config.yaml
n_layer: 14
d_model: 256
n_experts: 80
experts_per_token: 4
d_expert: 96
d_shared_expert: 128
activation: "polyrelu"
moe_layers: [1, 2, 3, 4, 5, 6, 7, 8, 9, 10, 11, 12, 13]
router_score: "softmax"
normalize_top_k: true
routed_scale: 1.0
balance_loss: 0.00389
balance_bias: false
n_groups: 8
groups_per_token: 4
init_std_router: 0.00677
lr_router: 0.00078
vocab_size: 12153
norm: "rmsnorm"
norm_eps: 1e-06
tie_embeddings: "early"
optimizer: "muon_variant"
lr: 0.0049
beta1: 0.9
batch_tokens: 32768
seq_len: 512
train_tokens: 260800000
steps: 7959
dataset: "wikipedia_en"
Below are experts of layer 4 (counted from 0) of a mixture-of-experts language model. Rows are named router (the router's row for the expert), up (a neuron's input weights, with its number) and show model dimensions 0-255. Each number is 128 + 32 x the weight over its row's rms, rounded and kept within 0 to 255.
After each expert's rows: a language model's description of what the expert responds to. This comes from a sample of Wikipedia text that the model never trained on.

# expert 30
router [ 75 120 159 114 158 116 103 157 174  90 142 192 151 115 174  84 168 111 126 116 131 144 133 115 148 190 162  85 161 109 134 150  90 128  80 146  23 100 116 124  97 105  78 135 132  63 130  74  85 102 158 192 128 140 195 101 111 134 133 185 170 192 123 114 126 121  80 171 111  91 137 106 190  96 116 152 132 131 154 103 127 110 168 162 113 161 128 148 161 153 131 103 192  73 126 168 118 130 145 128  98 146 132  97 102 175 128 128 119 135 123 153  77 138  78  90 145 146 111 154 159  83 143 173  85 166 152 125 106  83 177 140 118  80  73 141 133 169 110 144 100  82 109 176 101 137 108  44 117 110 130 154  88 146 135 138 112 140 182  68 154 120  83 123  89 143  61 146 114 167 128 123 125 103 128 169 122 101 114  79 102 191 153  78 123 129 107 161 108 117  73  86 146 134  97 102 208 147 100 108 135 119  84  91 158 100 119  85 145  45  89 178 119 135 117 115  90 145 164 105 115 100 150 114 113 152 117 144 111  30 145 108 168 150 128 114 105 152 122 136 136 157  73  91 131 135 184 137  96 111 102 127 121 132 103 130]
up1 [112  97  82 117  94 141 198 156 162 151 123  77 142 107 132 149 179  89  98 163 153 160 158  85 181  84 171 144 103 132 168 107 163 125 129 158 182 141 141 153 136 192 162  63 142 112 102 124 135 104 172 128 156 135 102 110 111 147 100 150 100 119 110  91 133  99 123 111  55 142  68  77  97  82 121  95  98 142 139 163 108 100 150 132 148 146 141 102 155 111 153 102 165 147 112  86 109  89  75 101 141 139  97  57 101 143 184 128 185 182  83  87 163 117  82 112 192 104 131 138 151 133 144 169 132 137 194 110 110 120 186 161 111  72  87 132 118 162 143 150 119 144 135 118 172  73 162 191 108 132 143 121 155  65 121 144 101  95 139 132 145  67 108 100 106 151  63 137 123 146 156 114 121  94 102 182 107  55 166  82 142 116 207 137 165 141 132 167 165 149 150 163 142 113 143 156 152 135  65 118 147 122 102 157 158 137 114  83  98 159 122 117 111 103 120  89 110 177  49 130 155  92 145  89  66 157 100 159 151 153  79 155 121 150 171 113 149 106 189 190 123 193 148  96 103 109 117 129 120 124  93  94 122 147 124 153]
Infobox and table labels. Field labels in taxonomy boxes, tables and lists, such as Domain, Kingdom, Genus, species, Total, Status, Position, and signs like + and −.

# expert 53
router [161 116 108 120  77 100 150 136 147 172  96 106 107 152 181 141 165 123  94  87  86 115 113  54 156 103 180 121 180  76 129 171 108 147 154 115  96  66 128 145  90 143 108 145  98  61 172  76  89 126 169 148 145 189 109 140 108 142 167 150  84 151 102 108 142  80  85 174 178  97 107 141 171 106 106 133 104  96 111  80  90  81 129 169  92 128 132 176 173 181 129  93  85 112 151 163  97 125 157 156 148 197 101 100 128 102 167 140  79 118 126 145 121 151 120 177 147  80 127 149 134 127 119 119 116 134 124 133 172  81 155 119 104 100  95 134 153 177 153 119  96 120 135 103 174 160 110 129 163 163  68 159 106 149 185 164 156  76 167  92 153 162  83 146  55 109 131 172  76  81 138 154  99  97 114  82  98 104 166 130 160 172  86 132 162  71 128 158  94  88  75 102 214 125 116 106 159 118 117 141 138 147 155 126  71 166 151  89 132 130 106 163 118  83  98 117 136 150 148  92  76 103 144 112 150 106 138  97 148 113 130 157 147  74  85 155 134 172  81 175 142 176 148 136 108 148 146 136 181 182 159 173 163 140 127 141]
up1 [162 176 122  78  63 121 175  57 141 156 113 158 113 128 138 150 101 149 179  83 156 140  97 140 186 140  98 118  89 148 133 141 104  99 158 153 162 131 133  99 116 100 152 168 131 107 144  75 146 116 135 174 204 139 103 129 129 140 150 100 180 173 175 162 189 168 136  86 146 146  85 123 142 148  81 156 190  88 162 172 170 114  96 145  77  98 105 126 157 105 219 137 135 139 183 179  86 110 183 109  97 148  63 130 174 115 182  97 138  74 130 153 122 149 173 140  97 168 106 126 126 171  71 150 149 133 136  97 148 141 152  69 173 135 138 131 115  82 119 145 106 133 150 100 174 121 123 135  75 172 178  95 114  68 164 144 102 165 122 137 146 138 109 113  86 100 119 102 148 127 153 117 114 111 167 115 165  81  89 120 175 115 149 151  24  72 111 168 122 160 149 158  94 107 133 110 110 119 108 162 171 140 140 151 143  98 116 158 162 134 163 174 107 127 139 158 177  59 152 153 112 153 130 175  91  91 108 151 149 141 144  81  82 158 162  91 128 122 176 154 136 118 130 162 124 112  71 166 115  80 107 156 117 182 151 108]
Articles and line breaks. Articles a/an/the, line breaks and some sports-name pieces, such as Out-door, R-ivals, "at a corny job", list-item line ends.

# expert 3
router [161 135 154 101 182 132 139 117 120 131  98  96 144  84 164 111  54  98 119  70 137 156 111 108 122 123 115 148  95 141 158  61  99  96 126 120 160 128  81  87 105 140 136  33 125 143 145 128 102  63  98 114 103  86 115  98 108 140 192 136 135 141 164  59 131  89 136 188 140 120 142 133 147 179 169  55 129 111 115  69 109 121 122 109 112  82  93  72 182 150 170 155 129 116  87 104 192 146 123  96 141 201 158  88 102 125 184  65 120  99 158 115 107 106 134 104 132 100 130 120 152 115 146 102 172 101 155 107 109  47 161 133  92 149 129 115 134 146 110  85 129 160 141 128 152 126 115 145 133  74 143 137 161 114 176 157 142 119 103 127 211 122 126 138 103 108 100  91 114 160 146 110 162 180 136 117 104 126 152 160  83  88 166 100 135 129 127  86 180 178 134 131 158 116 159 134 121 148 117 193 149 181 179  77  78 155 193 117 148 176 110 128  89  93 147 119  77 201  92 121 134 171 115 144  99 108 132 199  94 125 176 129 144 171 103 122 123 179 119 142 159 107  93 167 103 101 134 149 178 100 167  98 164  68 130 108]
up1 [108 120 160 118 183 111  87 149 110 134 145 132 122 110 138 124 142 149 139 120 186 147 146 133 129 155 118 162 134 198 112  76  80 141  97  38 124  94  88 142 145 139 100 138 137 112 109 109 128  61  87 108  82  96 101 183  86 182 142  96 157 141 200 136 137 106 115 154 165 130 127 121 115 184 115 147 162 130 156 108 138 115  80 127 136 168  68 110 106 142  87 170 148  86 135  94 135 111 140 104 143 136 104  99 120 112 108 119 127 159 177  65 143 155 109 131  38 128 112  46 164 126 155 149 119 127 108  67  45  94 162 142 137 118 131 159 145 127  90  80 111  98 126 136 131 206  54 120 156  70 130 158 169 171  80 109 137 134 180 137 159  59 107 134 136 119  62  71 144 110 147 124 110 151 137 107  58 123 210  80 173 135 150 155 143 108  59  78  62 155 112 133 135 152 131 131 122 184 150  82 164 144 155 116 176 113 168 148  96 145 132  70 107  93 161 146 136 134 118 157 109 144 147 133 140 118 107 142 141 108 141 145  96 170 126  99 130 147 151 134  88 120 138 109  99  86 118 174 182 161 114  87  83  65 161 116]
Foreign-name inner pieces. Middle pieces of foreign or unusual proper names, often after a capital letter, such as M-ū-sā, H-ằng, Kess-inger, Vit-kus.

# expert 61
router [170 108 112  95 121 181  78 130 139 128  65  82 103 167  95 148 141 171 114  99 122 123 117 158 113 109  98 115 114 112  76 154 149 137 168 133 153 171 127 121 117 133 149 166 147 103 126 161 162 191 131  97  87  97 159 106  98 129 143 141  86 160  78 169  98 177 103 148 144 159 104 122  83 172 172 146 138 130 137 144  88 122  81 143 108 108 159 171 159 130 100 127  57 166 164 142 208  98 120 100  86  98 165 164 192 105 127 107 107  80 170 147 136 157 141 146 135 120 102 145 151 193 157 118 169 146 191 178 136 184 140 125 131 149 107 137  85 118 122 168 121  99  70 143 188 109  68 159 103  84 118 109 132 176 125 180 140 104 114  81 115 128 143 167 137 109 143 184 109 131  61 192 101 166 130  95 151 140 147 153 173 151 169 114  97 135  95  95 198  73 163 160 166 167 165 110 125  76 147 136 131 134 160 144  89 145 157 120 119 180 127 127  90 109 113 163 125 110 165 112 106 103 135 141 183  99 111 132 125 187 152 105 188  76  95 143 110 135 147 156 181  98 177 131 108  88  22  83 145 166  83 117 170 138 129 139]
up1 [ 83 106 136 120 115 155 130  92 129 156  93 167 102 167 162  70 172 190  79 123  94 137 175 125 147 125  57 117 150 155  96 173 114 105 154 118 157 114 153  85 111 158  98 126 157 122  81 149 141 180  74  76  98 111 117  87 149 144 128 156 115 147 134  79 109 133 186 100 175 143 138 128 128 179 127  62 121 138 196  98 102  91 119  99 146 199 146 148 102 127 161 111  78 106 121 113 114 136 110 101 171 127  93 138 146  91 162 139  70 171 129 101 186 139 119 123 187 147 111 134 106 177 110 148 140 152 187 129 108  64 166 127  57 148  92  75 117 107 167 124  87 155 145 186 102 115  95 155 156 161 150 152 151  79 150 128  91 102 126 129 145  87 159 156 120 105  77 125 128 128 150 102 150 198 198 105 170 105 130  81  85 122 127 143 101  76  74 128 101 166 187  86 127  65 117  93 181  99  83 171 135 110  91  96 106 181 102 119  63  83 101  94 135 118 102 138  88 105  68 139 196  94  98 113 137 142  92 114  87 144 106 119  97 136 123 124 153 151 125  96 108 160 116 127  91 137 198 173 132 112 103 102  97 132 146 120]
Single-letter word endings. Single-letter pieces ending words, above all plural s as in Museums and 1990s, plus letters in foreign names like Lorentz.

# expert 5
router [209 120  97 157 150  87  77  77 188 121 155 140 146  71  85  75 128  64  83  95  98  71 132  88  87  68 167 123 198 104 112 142 152 147 147 149 170 107 119 146 123 106 147 128 113  94 124  77 124 188 141 121 115 144 113 166 110 115 136  69  67 156  97 133 140  97 149 103 124 164 122 151 144 121  65  91 103 159 124 114  45 156  86 129 155 122 120 160  90 104 124 196 106  99 116 175 196  59 155  98 106 127 106 167 147 114 102  91 144 100 132 147  97 118 133 172 145 138 154 110 144 121 156 166 184  83 127 188 115 116 137 176 136 101 148 152  99  82 132 130  74 115 130 167  82 163 169 120 128 130 185 126 126 165 169 134 121 154 153 110 134 123 135 135 172 193  82 179  93  90  96  95  68 156 167 135 125 129 146 161 140 117 105  87 146 144 134  98 137 109 127 128 177 145 108 170 165  78 106 149  93 131 128  69 155 182 190  79 126  78 112 115 148 127  61 133 143 147 108 125 112 107 112 174 126 120  95 123 108 116 154 123 152 180 100 127 130 198 188 108 124 126  80 145 134 149 121  77 111  99 168 131 151 166 165 161]
up0 [100 151  94 125 140 167 126 105 116  95 104 178 167 163 140  96 123 126 172 130 115 100 142  82 180 131 133 118  83 136  67  95 168 124  99 121 145 132 129  80 104 147 165 159 117 146 113  95 116 186 149 117 197  77 128 159 159 158  93  93 143 125 144 154 128 109  84 165 100 188 129  70  86  75 106 149  85 155 183  87  99 130 165 110  83 111 112 153 126 104 102 131 105  90 114 166 139 151 165 110 101 112 131 154  99 102 116 189 175 140 119 138  97 117 138 125 172 145  92 143 179 159  98 120 151 145 139 118  94 148  98 104 120 120 154 179 187 163 115 144 141  67 140 119 172 108 120 112 148 161 128 119 138 155  89 147 151 155 158  98  62 124  71 202 131 129 102 152 167 125  65 144 111 161  84  70 105 204 126 125 154 113  97  78  82 114 152 130 138 149 134 109 132 181 148 147 181  87 113  90 121  46 117 144 100 195 137 134  88 169 193 184 177 177 127  91 146  98 194 132 110  88 111 131 161  93 210 164 159  70 114 119 117 125 103 125 105 112 158  97 164 139 104 130 135 190 174 103  92  79 129 119 156 132 111 188]
Mid-word name syllables. Short vowel-led word pieces inside proper names and rarer words, such as Ste-ind-achner, Vol-unt-ary, b-ord-ered, Hom-est-ead.

# expert 39
router [166  94 112 141 123 108 144 117 104 122  97 142 131  76  59 150  58  96 162 119 156 125  94 190 121 139 140 155  74  98  70  96  77  89 116 130 160 176  84 109 128  94 198 142 143 131 130 126 143 109 180 132 122 124  89 105 104  71 113  37 112  97 110 176 125 171 153 105 115 132  87 158 127 165 142 159 122 161 118 213 152  99 117 105 109 125 134 119 101 119 147 143 157 174 177 104 123 116 137 146  96 129 144 183 175 195 109 159 159  97 139 108 152 104  99 126 122 100  99  88 142 140  84  97 133 138 104 158 100 179 103 129 149 115 150 141 144  78 133 116 152 177 165 154 128 125 123 109 132 110 142 100 111 161 119 119  86 124 131 137 147 106 123 100 142 116 118  76 136 120 148 116  62 160 152 117 172 180  92 209 137 146 184 101 138 154  89 107 135 184 129 133 118 146  90 135 113 158 134 140  93  91 173 207 161 142 108 131 121 109 148  66  85 132  97  99 112  53  51 175  99 105 136 122 141 178 160 140 100 211  86  87 124 143 156  59 135 127 183 126 109 108 179  96 115  49 100  97 114 100  97 155 140 104 118  66]
up1 [177  94  81 198 112 127 146 170 106 165  96 181 121  93 143 117 117 106  99 106 112 125  88 181 131 120  89 129 121 103 115 113 107 149 147  80  98 170  60 192 203 134  91 155 142 144 105 137 159 180 159 128  67  99 121 179 231  61 128 155 146 103 152 130 157 138 121 209 122 142 116 190 147 129 131  51 166 142 134  58 103 110 130  79 117 138  96 118 113 111 142 148 160 176 165 101 127  97 121 176 142 134 137 114 157 118 177 147 103 160 162 174 109 152 127 166 121 114 149 179 157  74 134 115 135 118 135 156 138  86 130 127  55 126 148 134 129 138 143  68 140 166 124 140 132 140 191 155 170 113 111 120 119 173 166 151 112  89 144 147 153 144 112  75 164 115 159 118 117 193 131 131 119 107 134 112 100 191 113 154 174 134 132 119 131  92  97 119 150 152 144 154 152 113 178 113 132  76  90  81 127 175 156 141 136 166 198  59  71  85 117  99 100 146  97 118 191 147  82 108 184 113  88 151 138 162 122 148 171 150 156 145  83 120  86  80 145 133 104 137 112 141 126 112 140  89 114  64 138 168 121 177 148 169 135 120]
Head nouns of phrases. Nouns ending a noun phrase after the or a modifier, such as government, band, business, Commission, architecture, often followed by a comma or of.